config.toml
n_layer = 12
d_model = 256
n_experts = 80
experts_per_token = 2
d_expert = 144
d_shared_expert = 0
activation = "swiglu"
moe_layers = [0, 1, 2, 3, 4, 5, 6, 7, 8, 9, 10, 11]
router_score = "sigmoid"
normalize_top_k = false
routed_scale = 1.41
balance_loss = 0.00213
balance_bias = false
init_std_router = 0.024
lr_router = 0.00126
vocab_size = 32000
norm = "rmsnorm"
norm_eps = 1e-06
tie_embeddings = true
optimizer = "muon_variant"
lr = 0.00473
batch_tokens = [65536, 131072]
seq_len = 1024
train_tokens = 704600000
steps = 8279
dataset = "wikipedia_en"
Below are experts of layer 4 (counted from 0) of a mixture-of-experts language model. Rows are named router (the router's row for the expert) and show model dimensions 0-255. Each number is 128 + 32 x the weight over its row's rms, rounded and kept within 0 to 255. Numbers have three digits each.
After each expert's rows: a language model's description of what the expert responds to. This comes from a sample of Wikipedia text that the model never trained on.

# expert 60
router:199083114095144125109082170157101169116164109093141151171150128146108173128121128160155107142151091076126136109110102117120093219214195100131124131128171107132100194147094120164075128163116155120161107056097087077164155133113160153022157135119163096122146138124125159118133121096123117131149170131128095138059112138135043113174149113096101199187102085123104117120116102106091128167140103101041156086124124070169129095118136125156108108115104165138081118176074113141139114139116135127137127136114098059165112105121155130136163123127136161149073069137109146128118100113108177120188081180162109127095124180114156123144142119166152127096135146180133152133117106111142103101108139136125122107164059085092159116146112133124129115156132067139118128060125118000142137178150158
Description: Line breaks and table pipes. Line breaks, table pipes, and list dashes ending lines or cells in infoboxes, lists and tables, plus semicolons and equals signs.

# expert 40
router:127121133135130026116151118123111103131115115151114114098170116096204123084114134111145109099176128103144089118090156123101171144171165115117192154157178163187128147074147071100045117102071127128137092103127107102137138164127168095117148122084093126098126105086149118081152140125112093143148123134125136118117211159076063168092107186112099161155165186133088128158059111087151104136198145096122151145103143105153106158079141143125156137074114148124094117176106110140063147104106084135104113147072086091132090105138108119153148118143166133174130096141164164067138084139127108152104097210100115125194176152146173083104149140153133205142156195142119098132076142162133089143163155099198161088145120097126135121087135087077093166138137113143105155107123074133072164166173133
Description: Mid-word consonant fragments. Short word pieces inside foreign names and rare words, mostly consonant clusters like t, k, pl, kt, grad, ul.

# expert 10
router:159146128153147084143118095084178141161139093141199120170122130113200112132112127092114129125148139068120114150120091126158132147139148103152136135157156151209122105128113091147112177152090133140084126126122127093142130174131134211132076143125162142101191072142158113076177135129133105122117107164134147104135122167062129188112156090071129143151129119141127148123102147082115161137119165106141137115123024061121143098136133134086115146087107127127107124129132129129063079114076141118097116128080113058161132107132170109143124123134097151119172146157077156119146120172091121165184129155096135069129136129116154053155202153141150147094153158125148143099095149182149130058113155085205138121111094053191124174084096110058154144107218166159134102141032151144092178122133135
Description: Math and science notation. LaTeX pieces in math and chemistry text, such as backslash, braces, frac and mathbf, plus technical words like protein, receptor and bound.

# expert 50
router:155120128101114097115124112090115158084150130145113164146084169163147130112152172213164161124089177131128087197112060117171141157125127123105180151153183077132189170139104104114076100115084159105097106116112084151135128130110163155131117090145075127104133076105161101153149120143130183092090141139155101133112093065090113148125167110114123134160093117154087202140118119172124101139152105093075143122107114083115126133188071102103103158141078138103110117119102126074113137148119063171121120055146086118163148157106134137123097088153122132169137138036093163120146058123092138120092045154087160116125121138055120130163124116114137149120143084174092149089104163134146154090107147171150123089122102085111165082105057132089080203123140086029111076158136138117124149163137078
Description: Punctuation and structure tokens. Commas, table pipes, line breaks, section == marks and is or found in species entries, such as "It is found in".

# expert 62
router:192100196124154091106068128120112112077153143112115141192208130124173206123209138157108189149164112133200119152137174096081093127106114101145162179135120111190109109138059097056084123124134108070063077124123097109144160115088146156099091136145155054131147109161171106147127136137138142140156140138125134149117126155106117089117157179161140111167091142190139129170131161147096161161114209141105157075065093076137133123181157130097174108141062135052135116131111152129110165092147055164147156102095129147154154143159140094083133125113154148122078109115064142118134092125142155105111134111164107137196096148132133114165114166158129122114102134140115123158117148161140176059156083139162117083167140138165135125087069116083095079136112101121139092155132112106095106178119117
Description: Quantifiers and ordinals. Determiner-like adjectives after the or a, such as first, one, two, other, all, new, only, highest, various.

# expert 44
router:153119126089112093112122107087113162083149124145116164148079189160146132110152174214166161132101173131128088206111056120169138158123124124105171153147186072133168171141105099112073100116083160100101107114107087150137126129111164152136115088142073131100134073103166093143149121145127180093092141138156093131112099062089111147124167113111115131166093117142089195143120121169128101138148109094079144127111116084114124136193097108104112155139077135100111071121104127074113136149122062154120099052144085116159155157104131138120096089158118131168137139037097160119146055125095140121091052155089163114125121142077121133164123116117140156109143081176093150095108164138151158092108158169152161092113114084113164079104058131093074165119142085020108080154138134110123148164133083
Description: Place names and open. Scattered tokens, mostly open, Los before Angeles, living and Stoke, along with a few descriptive verbs like confined or relocated.

# expert 47
router:155104186149129124110073116129179159116170112114169139188094123067172134069123140104065158139131037070213114155148124081100125115133149140130099146133225113138119150113159141136125131108102102103149140118134105159092103121125156111128148111123110152097193123073122111126179137102105157118103112104087105073108103100036136121088136201109147155135197076128133157181112081138120124121214047112103154110149141117174141116133128136110148161056114143015103129145104177159118136115168084138153141081126106141128174183162165116166087130186122164187112082101120148139115168121098095121111094190161158153129101163118119096142095061108151140108129132174107118123121129150138114144164130092078127166112150099140149095128062118183103108121169105179134153146122108133157150116130132
Description: Function words in narratives. Prepositions and pronouns in plot summaries and biographies, mostly to, plus his, he, into, who, before, as in rushes to.

# expert 42
router:148131151112096112160101112140152168068145120157123133146081136089150169111167117138083140171172091149197158129086139110123128168109121132081116180083174154189141094149109083103050168177127107075175119133139139121145150117188199116119127132163117134117142103142084163146120154091077101104133143131133129143129161111082085151124130110149128148133129131160073057115145106124117173085120106146083164141057128092089118158166115137118135066080097121139113141137088146142080072123110097154107128165119142097183168151152155175103146179150187095161099111146080133137155188081125171162107089115144110091149046135122164098147078051177143144117140142193104084105066140143121121093076164101125124133126114099138194150140064140099048128185139127089160066170160129156085145166162153
Description: Currency and numbers. Dollar and pound signs, leading digits of amounts and years, dashes and LaTeX math, as in $1 billion, 450 soldiers, 2000s.

# expert 35
router:142133111082149114101102139138113172059133126126169164149143136134119166125135131079158143126130149134157112193134097090144065145164132086090104090104131077149138102135077052064056116096132128127157127115133141154112172113156154117119153095136154139069094112130179167139152137084114160099123150112138119149157114073150156159097147077152141107150129125111168134144078129076079071144162159094082129126158174122108160139133137134120151158060123109095079117186050171124124071132141103171125133162130134107144124135151100086135158134163101131154137140128080143121152156160108149192106173126144103100115163165136090147172052094106142184169152146148142179107072218125189079082160105103145141125123131150133131122132053161115031122059153115179115113116120094100172170156204050
Description: Military and war vocabulary. Words in battle and army narratives: units and actions such as Corps, Regiment, Battle, division, captured, defended, artillery fire.

# expert 66
router:119139070125102112106120180122121195063115101171101115141151140165065112157107186105158153116145136134147088162080141083156128172179100049100154162154159129159096153172097122133111179188065148114061084153081115099179124126197143096130087087105159166108145124085175113132152154102099124154116178181146087118147156143076115155097149116155126102175175105139133080100083139078117198137147171091079145122093109109106165156075129109122125086153098086138072103135118147113088113108137105152131161137166118136174129167148129105129140140158111152187119140154125193118187173161109148141121168124171110089096126130131146142147180148141195137168090129140068081119121149150136102139138109120148141073083132153159184208080083078100105130129114110139159077077157095129145142198156092
Description: Institution and place heads. Final nouns of proper names of institutions and places, such as School, Road, County, Church, Office, Company.

# expert 12
router:155118129102110095113124108079114157084146126141115169148082152159148126112150171213161157127090170131129092193113060118170135164129115127107174151157183073131203167141106099111075098120086157108104108114108084153137130125109163154129114090141073128105138074103165098153147123144130186091092146138151096132115103060089109145123168112109115125162097115188086197140120118165125104139151104093077141124111117081103123132187073111104110158143075139102110156121104124077115132151118064176124129054149087117162154156103131142120091086152122131167131135047097156124144055129092139126092051155086173115125119141073116131162123112112139151107144083175091149090103169133147160092106153168152136092107111082114164080105058131091078195124142088031110076160132137114124150159134077
Description: Clause connectors, subject starts. Commas, hyphens, and clause-linking words like that, However, because, where, plus the word opening a new clause or subject.

# expert 54
router:153119127096116094114123104089116159083150125143113167149086169160147130110151173212165164125087173128125088198113055120169132165125132121105180150154184075132174170140105100114076098120083160099100106116105084149134128127113162159138116086144072130099135072105162100144150122144126178091085141140157093130109104066089112144121166114110115152161093112155086194140119119167124101137151106097075143122108116082117127132184069051105098159140076135101111124121103127078112131150121064164123089056152087113161154156101132134120095082156121129167139145058098154120147057126093139120085052155095168118122121144074117130163121118113142155119142084177093150101104163135147158085110149162153144088116108084111166078103056130090077186126141083028105079164137134111121146160133077
Description: Numeric table values. Numbers and decimals in statistics tables, such as 70, 47, .35, TBD, plus a few nouns on roads and building.

# expert 30
router:153116122093114093112120106082112164084146126141121163149085169162149127111150172215162164128100169132127087189115059119170136162128126126102163152147185076127182174141104100113074095117083162100099108114109083148136126130112164153144113092145069129102136068100163098148147121145129178090089143140153094135117094064093115143120168109109123137164092119195089176139117119157125101140151109091076141127112113082120123134190050106100111160140074137096113075121107127076114133149117064138121085054147086115161152158109135140123117087157119127165138134041101173115143053127095139120088049152092171116127121143070127130161122109114140152116144082179092150089105167132148157088108139165149109091115116081111167077105059129092078180128144084040111077160132139119121149160133077
Description: Name fragments, associated. Mid-word pieces of names and words like er, ve, idi, plus associated with and those, often in species lists.

# expert 2
router:168133170115122114158135106126189159098176085130173139132087119163177114142139135070134148120144100124121105180074111115168142152131115113089179154147155141155120137167101132125110117190103157117127108158049142106139110156157206164125076110138186168097161052116165118080199157115094055100121131168120109125127095178094126203151149121119138115155122100112110140145128133078131173140144138115109122120120097123113091146117117139134117116101080124138109104084154153137086101117083083174091166102087109091187152167105148089128140174182119132144136139184084148101119177161139160217116140130133170071086184142135151093180185140169146133110094089109131107110158183198165118122097132119204130055084140079181101169085100099115118126135173113112129122147123196121077173154175083
Description: Biology and science nouns. Nouns in biology, medicine and chemistry text such as species, genus, disease, protein, gene, reaction, often after the or of.

# expert 53
router:155120126096115093111121108082113161080152129146118169150083143159146129113153172212168157124103179130127087201113057118172135163126122121099178149153185076134175172138106103111076100117081156107094107113104080150131129131114161157136112090146070128098133067105164099149150121146126178089084136141155099128115098060091109143123168109113099133162092114160089193140121117164126099141150105093077144128110114078127124137193083124106109158141077133101111132120104131070116137153122059160123096052149087119161153162108135142123098080156114129170137134077097163118146058127095140121087048154093177114125124141085124132160119114113138155118146079177094148092103167131146160089105154172152094093100113085108165073105056131095077197124143083030108078163134134113121152163134078
Description: Periods in abbreviations, tables. Periods inside abbreviations, initials and decimals in lists and tables (U.S., D.C., sp., 18.0), plus words like that, away.

# expert 45
router:156119124091113098113126104090113164081150126141115165148085179164149128108151173216168160128091175131129090201113061117172136155126117121104182151154187075134191171140103098112076102116082159101096105114106085152137129128113164157134114088142072128107135071104163099150148116142126181094089143141157096131113100063091108147115166111107116130168090113150086195139120121165123097138151105095076146124110115080107127136190092116105101158141078137100112104121102128075113136146116070170127101054148086112162160153101129140122100085158119129168138140058097160117149056127093138120088045153092168115126118143085121129167120115116136154115140084178091143094100162133147159093107150168151146093105111084111164076107058131093076169124141085020112078167136140115122151166135076
Description: Debuts and census figures. Verbs like introduced, debut, began in music and career prose, plus numbers in census income, poverty-line and timing tables.

# expert 5
router:122131171156123093077062112147184214088110086144102119108147116135189153092167116157067099130107101131110103158135141130163177159120108097092150140103133077132114120237113120115091160140089158101091129131090133062095127149155142102141077081119204119139140074134148112107147180100146091146153175125115114108135107129121101192160158085119127140175173065141142127139132096069086151113134122090048157110077106096121117141123133150144173086100116128115129125143110145143127089065143126164124143114120139146110168206173105129074161158110132142189118134163139158133129143168146144142164149172106114147183138178129164137154176140132172160108146156142107093116127123192157175108141152042180128119128150033169165167103074176114101141132136083162153102140107102123111216126114115
Description: Finite verbs and auxiliaries. Main verbs and auxiliaries after a subject noun or pronoun, such as is, are, has, can, may, also, not.

# expert 65
router:156110116116130110102081159148140192096126151151092166225119151141149150107127161180125151088114177113105103156092138084160065168147134152102149155153187176163162175153061125126070159163099130108142110106110100137173161143126140122088142055090096144097116065090191087120139133154120093133137122134178090158124095049120105137141138101105150148173130104159099151151136142125092096138146128102077148115083076055124135164147119120078104165116076140143096133127120178161144129140094046150148094090136077117187169175164137122160117089174154123167084145114102148122158071107121129135140121152204166121141094152229101119157134085109135160180116103191142094066150120119128147078140153174154169094103103101146174141139065119120102171152143120102122120165147073108091147134138093
Description: Conjunctions and ampersands. Coordinating words joining names or clauses, such as and, &, or, et, and suffixes like Jr, Ltd and etc.

# expert 43
router:165104149102133119093114173149174099176143117107141163141118133106148148159117131161154093117102168113118077158126130116071087130158125122178139241114216082112147138100079134103139097108082136098101120101104067096159183227126120141098164088122090018155152121127126142137152119147124135143104120144081080119095119082115114141178093148086135144113166083145106095210106226147157102115168127106093124073173147094153082146095134114113138152103090170106107117116154141107149136127093137128131128151130109140156149222119116142228101135093102164112131141135100157117128108142123135140112073115138134140173152151127119126132108131114133178105124207201062129216072124160125122110176083120108124146120106101107112125121105117097142127111165113145176175122112079149119170148080155
Description: Titles of creative works. Tokens that begin or introduce titles of films, songs and albums, such as The, an opening quote, titled, starring, or a dash in filmographies.

# expert 48
router:130084160117157154057175129098150105149111068108152162139111141141116095097147153155123103076112153069099113154095119133049082109180112115124131134132147174151131228146104144136153132141126136135115134136117109038150111196116123127127139070122110118117128111124206085123191106171151121139161125182134131128031124103118115159164130137118126149124212093090137123180064131136144106231135169093120089062172115097124097157067126149198153139112106137169081132153094170077107159072107119124064138171103085129131091177151145112116134123144104226134165145159096145087153127133131143107108113177110142130103159180128109130164140154105167132134093127225105122127114151100135105091200161132129112138121144104159175141075095155111119117107143100091140146094128107138145155117106110
Description: Commas and list joins. Commas after words, names, places and numbers in prose and lists, plus and and semicolons, as in Sabor River, Bragança.

# expert 49
router:121119153150141116122072122141148186122138147149128151138126137083203129108129106158036177153143107102159096155143123046131113151117193118100131132071140082164103143120097083130064134120103208126142105119130080133089147108165198095154163076153139152150146101080124073140153111123050169094153147111123096169121111155059136141137160131147130105164198145119093076203113144127153107114148052128109115137061098135117099134153136136135201145117089134094084110182081170133131068103103069183117145109130127128154179149173075131136121149156095121200098138102123137131126132129147133150157095181167145136174105127137094123172094132105173196157174152200139142184082110176098159140144114125079119116120125142120158102091112078110084085148131087117085118154162104109105160129133083
Description: Action verbs in narrative. Past-tense and -ing verbs after a subject or to, in narrative and biography, such as made, won, took, found, held, giving.

# expert 26
router:156114127102120092108125100078116170083147130145119170149078151168149134105153175226158162127085179138135090192115059116161128171118095120111153153137184076131151161135102094116076102122079168104105102102099081153150131143108162157098113091139067130098126083101169093148160119147123181096096137135157092130113096056090098148123162105118106123180094111150081194138116116151125100135153111089067142116112114088125129132184110064101097153143074131100106061125104130081110132143111060185127110047149085109163157162111133139125079094164118131171138140096107150110143050129100140115089047154091150113125127151084104121162125120114147157111153083176091156094105159138150174093113140163151138083132104084112164081104057132101073161125147078068113072167131135136124151151133078
Description: Quotes and section markers. Apostrophes, quotation marks and == heading markers, plus nouns like form, access, ability following adjectives in prose.

# expert 59
router:185108169081140100127089107104149124036176082168177131110129125116122126141138163083142181077172141137163105151109160119170167171109114094116135187112131135180145156103100061038119095176157146089158063163115124115180188126128155089108094129067155129093146109142178128127138111142121148123144144171169123153118136170117111150124134127170133107149092167171123112164117081089103123125146156115089105121126137097106091140091150124173175089101134103102113111124067092093059159132149095172139117160161133160181178097174121107117113170196171136120128149128133159111165069116065168129114133128119035114121126136129156125179105130160124156137068138150102091142128123074157135111189097067193140097146122104107156072144083093076113151119104067176079145172116147157099116146186099
Description: Geographic and historical adjectives. Adjectives and nouns about regions, materials and history after the or a, such as northern, Roman, stone, plains.

# expert 11
router:151108141089095092116142131116201188138161135059164184120135145154105221118199101192191128067121144095159123107159157049181075139139112109143083151148206173178150129186129115144142099161069170122196119066134102164118103185179142105130161100049143149099100152122114117123174117160122115090150111117117114120101122102158112117159143147101149150133158102122133111120036139135129135218122141117109138107128098100139082173139122108113117180104107111123133114167164137101091153098119146128115142153072092074137155160156137150089112171149107168131142135104167168094129186102175128084119150161132130142165135161129129137148137123141167112072106164117124083159135176165155112055120147092138114115097156123113168082125053126131091162098188127123107170112117121102090137173068128
Description: Table zeros and slashes. Small numbers like 0 and 1 in statistics table cells, and slashes in header fields such as Club / Games or 0 / 1.

# expert 13
router:158135085128133101167099184074129209100129134109119164118121154150127121120122160106160152142098117139186095172109145110134076124198164135161076075092165146107125130109115126167137146091115161115099057098132118095098143170127168107137137066081184123141147129071160133163123135160109177141111119100194139134137162134048113139072140160093099150147158100142163156137098207125099124140125177158130122158140124086112136060105138133110107123100088201111110127212139180127070130092128157142111115207113104121126163137128093093085117134204100154213145133167109151092180117128129080156101178147172187072112116168116125091118115139106207126108081163106106121143091097097128107130134156109189153098155086145118112130101114093093046096104123103106196154112109084097118120127111152
Description: Sports team and player names. Team names, club suffixes and player positions in sports tables and articles, such as FC, Pacers, Rangers, DF, FW.

# expert 57
router:140110168133128076097115121124143184121149153108125174120126148093129177164139187188150069127093182145131101195145147129129106153121157115131142184074194099136137197158076089125099146117090112057106112148083094122204178163168192104113138097167152046144125109115117116113169156095156083106140138162091067108116112124087137184165137155089125136158169118163100063205116231105089099112151164112136130163056116135107133132091158120128112087121098130165117121122168151092141142165105116168126182115163086147164152142100129118198092186130136111140138137112113159120134166104152133169097115092120170094143176112165162108134073098077152179101103153147052134141111106095139122149104125170165132059078100119143084120084118133088121108095146084118152165131126109146089151152130123
Description: Media and entertainment nouns. Nouns naming media formats and works: film, album, song, television, series, DVD, episodes, release, vocals, often in filmographies and discographies.

# expert 31
router:122145170076101088070116150155148106101137144132189145179123137116162143079167167165131158114167096096207070190086142114175088135155170128113137157058159162134135120155128113119162102119106143070169101109111130143130097140154145121165140108121129109138122158151173103128123188122059142126108106197093119115094157102077120102140161197124085122142159157159121056171179153128142110142173128119122114177089058115130133068112163123064114118125119095093108120102127123117110144124100100171165122113100150132191201181140141106163067092157089141163111064144066111128175062114142141163109081173112179104161189171179168140093102141106108165144097226149092071132106091192167128108163085130111134110161122090169170116124125087115113097116121127137158109099150105131150131127142117
Description: Feminine pronouns and articles. Female pronouns her, she, herself and the articles an, a, A, plus the start of personal names in plot summaries and lists.

# expert 17
router:171091129149130042153185135142157078053099121108103147171143107122114093159146137131113110160143137127167078142124131129150116124175129128120108142118171067168131163093151065036096144124105142090143112139106119113164142193183168104131144159090156125061112117076122132128119140123118093116111164157186142152117170172120133168072090134103133188144150140108130116212110124059066087211155074141108086104136107132120076141100152144167151190095118142146087128094139102112054080130068143132144132140140098076136093114156125148145118115179141145157181137134093154059112091184118136150096147082089120093167117143178121119117109139147141159124101106172123101151167143150181079096140114112132140104153095028107138140118130087088076175107173112157171177102110126143072117138101096
Description: Romance name endings. Word-final pieces of Spanish, Italian and French names and places, such as -ia, -io, -é, -illa, often after de or San.

# expert 69
router:171142114126079120123131132129103126101139108111104178097117117120104124072113162092103108136124157153095114147122103112089133135135135103190134167157123177111130158125105152143077111086088129131112111126108087085105154151176139085155187084051114152141101113089141153110120142086133080128117153107154122122083124082091158112079139104134127131134124063119103146118093121144129107210164111116061126128090139115168122158156162139115143107039107125084082141174148127119130144078109105130171092138074144103130081131166178137159121145141130135157113138153133125130140090151115094132092088147188124077178120126136128122135113168079170204154118092168100153177105140150176131110172163150191145071145147066153226211064125099074041143116127099158129069138125112160131153255120169
Description: Plural and -ing endings. Word-final suffix pieces, mostly plural s, also ing, es, ers, ies, as in commanders, 1990s, transactions.

# expert 27
router:160104096124133102142144133095211130078142106179153185122098139091111129123121163109165185195107156109146126179104134143085156133161189093151062129138140139142101173102130101122036118155148122139142107113101138133131159165110187124142120079123163161117098166108109111167209122116077129103142146101097119164113125154099098150113160114101137145183101148083106118227165194157188157191156061081101127059091109109096118127162158114098116117140120174121093116137066139153101143143087131145142125172149157142147140196197154153136137100159133132139137152156142145092115077155172144096102103163131092109153148208160088158123100152094109131136158153154051076103150154090143117106139087164157149158114120094149165070146114172141141073179114133105176135109120124116052151143114187
Description: Four-digit years. Year numbers in dates, tables, and life spans, mostly after in, a pipe or a dash, e.g. 2019, 1992, 1806.

# expert 51
router:151140131126155113138086088140192181089179063166128158112123163116089151087158138166155142093127218146127130136074056149081150159168119135154170146165147121140158154169114140147144128122109111146157108102138124087197126212171123137116163142187122145127123060091183071193104180180127102051128141108127143175120129157079072138127200109132125119154128157083103119117109104118122114110136080155087115150149073092166184125176167134164088160137099121128050138109105129105179087150086141155140064112117132095118149142154161111145158104159140112165105136107063126071115173116158096116164079122129095122149095120147135092134185102143099177130100134158116147094149151120172090095191096149142149091149137111126133165074091126122054084100155088120125151169168140147085170117118169
Description: Closing brackets and quotes. Closing parentheses, quotation marks and brackets ending abbreviations, units, titles or translations, such as (MSLS), 'A Cop').

# expert 34
router:152120129100116095111122106086114160082147126141114172147086151160147129110148174217168167129090171127129089207112058120170133161124126118105176151151185075130200168140104102113075099115079159105095106113107091150131127124109163153136116087139075129101134072105165097146147121143126184092087145141154094131111099056089110148121167106114110123160094114164090183141117122162127100139154105097075143120112114081115128137190098115105098156140078135101110141121103123076112136152111068174124113052151082115164151152103130136122098089157126128167139143051099150122141055125097139122091048155089159114125116141078125130162127116112138156108142081176094148093108166137146163084107152166150111095111108085117164078103063130091075207127142086019109081166133135111121147163135079
Description: Function words, word starts. Prepositions and auxiliaries mid-sentence (at, in, with, by, had), plus opening pieces of words like pitch, co, inter, su.

# expert 20
router:109124144093165085147136189132121183124133026117137190113126128083187152128173156142151136108148125102129150111115101037098069131122144129138117137124173112114134222156072077124126109183054100123152119060125102131172106132168105122137150062132128055087132149073190159116160089143145100112170128115121125116099129127114073134130147135121140155159106129137107125124136171140123136213169129138081128097109064116148113130123133112168114123091121125115070121099123197130117111050117092127162140129104142119135089190147143096143142122124168163141163110139132134079125099139177131103150099117123132110106115243091132146162114068139213126129117123133112089103104136149137139141175133015115118080135112080146188206089118135101148136107120120150161101154100095091126160153118151
Description: Line breaks and headings. Line breaks and wiki heading markers in lists, tables and section titles, such as ==, ===, and the break after a list item.

# expert 9
router:127145203063134098085080090117139190051132146118132123104132133142162139108152177145149140125102123132107107119086142114090097136135137123146110145140122126184122128104103093043089129112084170103106086132139108112158117110120101161116161147096153157122156110030101107185121203105076132134163166119121110094114124116059115114103165171088140142158087166154095141142102171116164110115153088101068130106123158073156132139165147110150163019147075104081116125115110144099166132072144097130135164156123113133235191132136193139127134098134143141141123169151119158100144111186099146122125104129171073107167128225129144152128144151140161164143143106160141070133117089142138140064165093091132140168161129109128184101119068155139127101149134135150224151138125073106134102142180108
Description: Pronouns and clause openers. Words that start sentences or clauses and refer back, such as It, this, its, which, there, However, often after a line break or comma.

# expert 32
router:155117126098114101111122105084115161083151124143113166149088186158145129112153169212165158125091174133128089195111058119171139157124125122100173150149182077132206171142108101113076101119082157107099106114105082151133131127115163152127113092143074127101134073105162097146148122143127186092090141141153097128113099063088113146124169113113102133164092114172089186141121118168121104140149106098077142126111115084119127134187052074103112158137078137101113137119105128075115134149121065159126099056147085117161153156108133140122097092153119135166137137051095146119143058128097137121091052154086175114126121143072108130162122117113137155118145083175096148093103163129146152091109153166152111095103113088115163078108058131089079192123143089015110077149135138112122150165135081
Description: Sparse lists and examples. Rare catch-all for like, list, been, example, succession and details, often inside tables or numbered lists.

# expert 4
router:154121125092116095113122109087113164081152124144113165150090151160147129110151173218165161126102175133129088194111052119171133161130129128100177149142184075135226170140105102112073101115081160101099105112105083151132128127113163157131114087142076128103134070106162097145148119142125178093088138137158094131113096062090111146119168111116112127164090113166087195138119118166128100139150106095077143123111115082141127139185075102108109157140073137103111138121103129075112133150116070161121086051149085124162153154100135140121100084158120130168136140047098154121145058127097139122086052152092158119125116142061124131159123115115138158120142086176093144096107163131146155090108145167149136091111114084114161079106060130093077191120143085030114085167136136120122148167133079
Description: Country codes, percentages. Three-letter country codes in sports results tables such as GBR, ITA, FRA, percentage figures like .7%, plus scattered words like much, completely.

# expert 46
router:154117124094116096111123109086112160084151127143117167149085162159146129111152173213165160129095176131125086188114055120169137158125128122102178150154183079134202172140104102113075099117080158105102104114106089150135129130113165151129114091143072129100135071105164096146151121146125185089087142142152099133115098063090111146119169109114102119163094115163089192140120120165126101136154109094075145122111113081116127136189079109107106157138079135099113152119102131077113134152118066161117075054148086121166152155104130139122099081156119133169135137054096158119146058127096141118092048152087171114125120141071119130162122118115142154115145079173094147090104163136147160091106153170150123091105112084111165077105056129091077189123143086023110077158136134111124149164134081
Description: Legal and government terms. Names in law and politics like Amendment, Regulation, Legislative, California, filed, plus scattered byte fragments and list words.

# expert 25
router:194157141064116109134042157150127148098170087121131189148103116096172166094134121164161126180127083138162143135070128042186115182082133104110102140137187117200121131165096130098020128151068182108144136124122133152173172113178166110130192158150100127081135136086095179111119127080078091108144128109114126163140145128127071138078135145126134144135117109120100097103128119126106124098169100132039154165058116059138113140118125142050085055131101115120119119123125118184100055106138114129166120126128085135133179147155143123133154115136190112131070086138141140154107105101148175139105102122141110104105067175110149134142149161126153134121137146223137078116085143110190106110068134127128131119148104083137185088106129141114100115104140132156128115132124094131123152126178172
Description: Sentence ends and breaks. Sentence-final periods, closing quotes and parentheses with periods, years ending a sentence like 2013., and paragraph line breaks.

# expert 36
router:154118125098114089111119110086112161086145126140115163149082183163148129111152172223163163127099177131126090188111058121172134168128117127104175151152185073133204170138105102114074101118085161105101105118111085152131127130110164156143116091144068133102133069102166096152149120146129176093091143141155099134117097061091112145118164110111114110171093114171087195141120118164125102138150106094077142124111115080112126136187060113103108159142078139102111140121107128074116137150119063191127109053150086110162151159103134136122100081159123128168136139076099155121143054125095138121090049155095160111123121144064129130161121115115141151120143087179091147095104166132146161090105149167148124092108110084110165079102058130094078178119142092033110081164135133115121150164133079
Description: Line-ending punctuation. Sentence-ending periods, line breaks and table pipes closing a sentence, list item or table row, as in College. and ==Charts==.

# expert 28
router:158116130094112090110122105088114164084150126146116169150077148164147131111150174219161163126095177127128085180110055116173136171122128122106178150144186075135185173140103100112075100115079161100098105112108082153136127133111164156140119086142074128104138073100167097144150118142125171092087147137153098130111097062087112148117165108112113137161091111143084195140119119168122098141154108098075143123110112082121125135190083087105108158138071141100112138119101125073113134149118059130120075049150087118164152157104135139121098085159122128168136136071097151120146055125093142122093048158090157117127120142089116134165127112112142152115145084180092152092104164128149161088107146167156139087115113083112167077106054131091076173120143085021112073153141132111122145163133078
Description: Table cell separators. Pipe separators in results tables and semicolon-ended numbers in data lists, plus nouns like copies, model, output, conduct.

# expert 63
router:119109097143119091114098112109130172100181111129144161109142127168132131152106172114130132094143163055132096171127113082163177128144110114124122154104147121131143146166114102053119120172158152122103073143144083065162198109213136091110136099116109108065101142144130087172157110110094131109137156167128093041132152114077137150076101125139142125144132131144113132114079099073127119135102097090066151165111124133099085117135150121144169067087108151072133126173049144132092198080189121131127167168209095121144166115137091117141115148157158134131122154114140168063168107221107124099116106122166106104135106141111104097156208115120121112145081131168061064174130102149172167093124124150179129107102136147147183136146063077070154134156116101171133075161169104142110150132173090
Description: Location and infrastructure terms. Words describing where places and buildings lie and how they are reached: located, approximately, built, Route, served, covered, west.

# expert 21
router:155117125098112092110122105085117162082148127146114165149086186160146131111153172212167158130100181130128088204113060119173138157126116125096172149148186074134170170139104101113074103116082161099100108110104082154133127131112164156130115088144074125103136074102162097151146120141126185090093138141159101129111104064089111144123167108114123132163089114145087205139121120166126102139151105094076142126109115083124128136192071117104107156142077136101109123123103126075114136146118059174125116055148084115164153159103136140121095077156118130167136138042096152121147058127094139119090049153090161114125118141070117129163124118114141154118145082178093148095105162132147159092109148169157137089107116083112164080109060130095081188123142085024111080157136133116125147165134082
Description: Sports table cells. Pipe separators and score values like 2–5 in sports statistics tables, plus adjectives such as short, main, long, alternative, un-.

# expert 1
router:155120130091112097111119104082118164080149126143110174150082164166148132110147176219167161128093178129131088188113058119171139163126121123103172152144188077135207170138103101111076098117082160103098107113109078151137131127113163157119114089142068128104135072105165094142146121145125174092092140139155097131112098063087108145121171111114124138162091113147086197140119118161123103139150104095076144125112115082132128133188066112102113157142074136102113131120104125077116136149111063189122107051150087117164153156103133138119107080155120133168139141052097149121145056126096140121091050153093170115125121143073124128160122117111141153115141085178096145097105167134149159089104149166145140088111113086111164078103062132090078181122141091033116076165134135118119149163132078
Description: Relative and demonstrative words. Clause-linking words after a comma or period, chiefly which, that, this/This, where, plus up and full, as in reported that.

# expert 37
router:141038106085133133108147088107110149134132088127142183151105116086136119095136120173160134171120140088213107128070174114101097138195124103121138205149172134101110144100150082127062201172073157114082110117076114072177143255131175142140131152101120177143134073156150179109136178086168119125112167142127118125098154111156053173089097118152144121121146131112138102124125131131086115133149107116039119060113159092126097150141119108154105141116115143132087116121081120138136139118080114119101130128126119111172092172117172090173170131139145134126131043148141130164121090093111203110141116142168154138106119128107127112141161097185132097125123139242106152161120115093172080131111141119150138107145142109100127126110104153125094141117181121109163156105107125109160137129189146
Description: Opening brackets and separators. Opening parentheses before dates, authors, translations or ages, such as (born, (Regan, 1907), plus table pipes and semicolons in lists.

# expert 8
router:152120127093114091116119111087113163079153127143119168151083175162150129108149174214167161127094176125127085185113060120175136159126133123102169150145185075133185172140107101112076100118079158107097104114105085151131129127114163154132117088142072131103133072103164096148147120145127175089090139139156094130116098061089111143120164108113108144161096113167088190140117120166127102139151111096075142124112115082123126134187078096102107157141077137102112133122100127073114136149119062173122126053149086120163154152101133132123092085157117133166137141046098149119142057128094140120088046151090159117125119140065118133159122116117139154128143083176095151094107165130147161083108158171150185091116112084118164078103057131090076184125143086023111082153135135107120149167131077
Description: Table dashes, assorted nouns. Em-dash cells and from in sports and census tables, plus scattered nouns and verbs like founded, company, job, expected, Other.

# expert 67
router:154119126096114095111121106086115163084153124145114168145085188158149127109151173213166159130093178128128089189113055119170134157124119124098174149150185074131195171142106099109074101114082159103101105117100080151136127131109162154139116088143074128101134070102164095146149118143126183088091143143160099129114099057088111144122168110111095127161093114142085196141119119167127103139151105096072142121112117081114130138192088132105109156140074132097109127123100126077112133153120063158120111052147081115163153159101131135118090083156124131170135142051097160121144059126090137120091050154088166113125119140079116130162123115112140152116144081178092145093107162133147159096109150169153139091105110083111164077105057131090077162120143085025112075160138131110119150165131082
Description: Concessive openers, existence words. Sentence openers like Although, Because, According, However, and abstract nouns or verbs such as existence, established, distribution, attracted.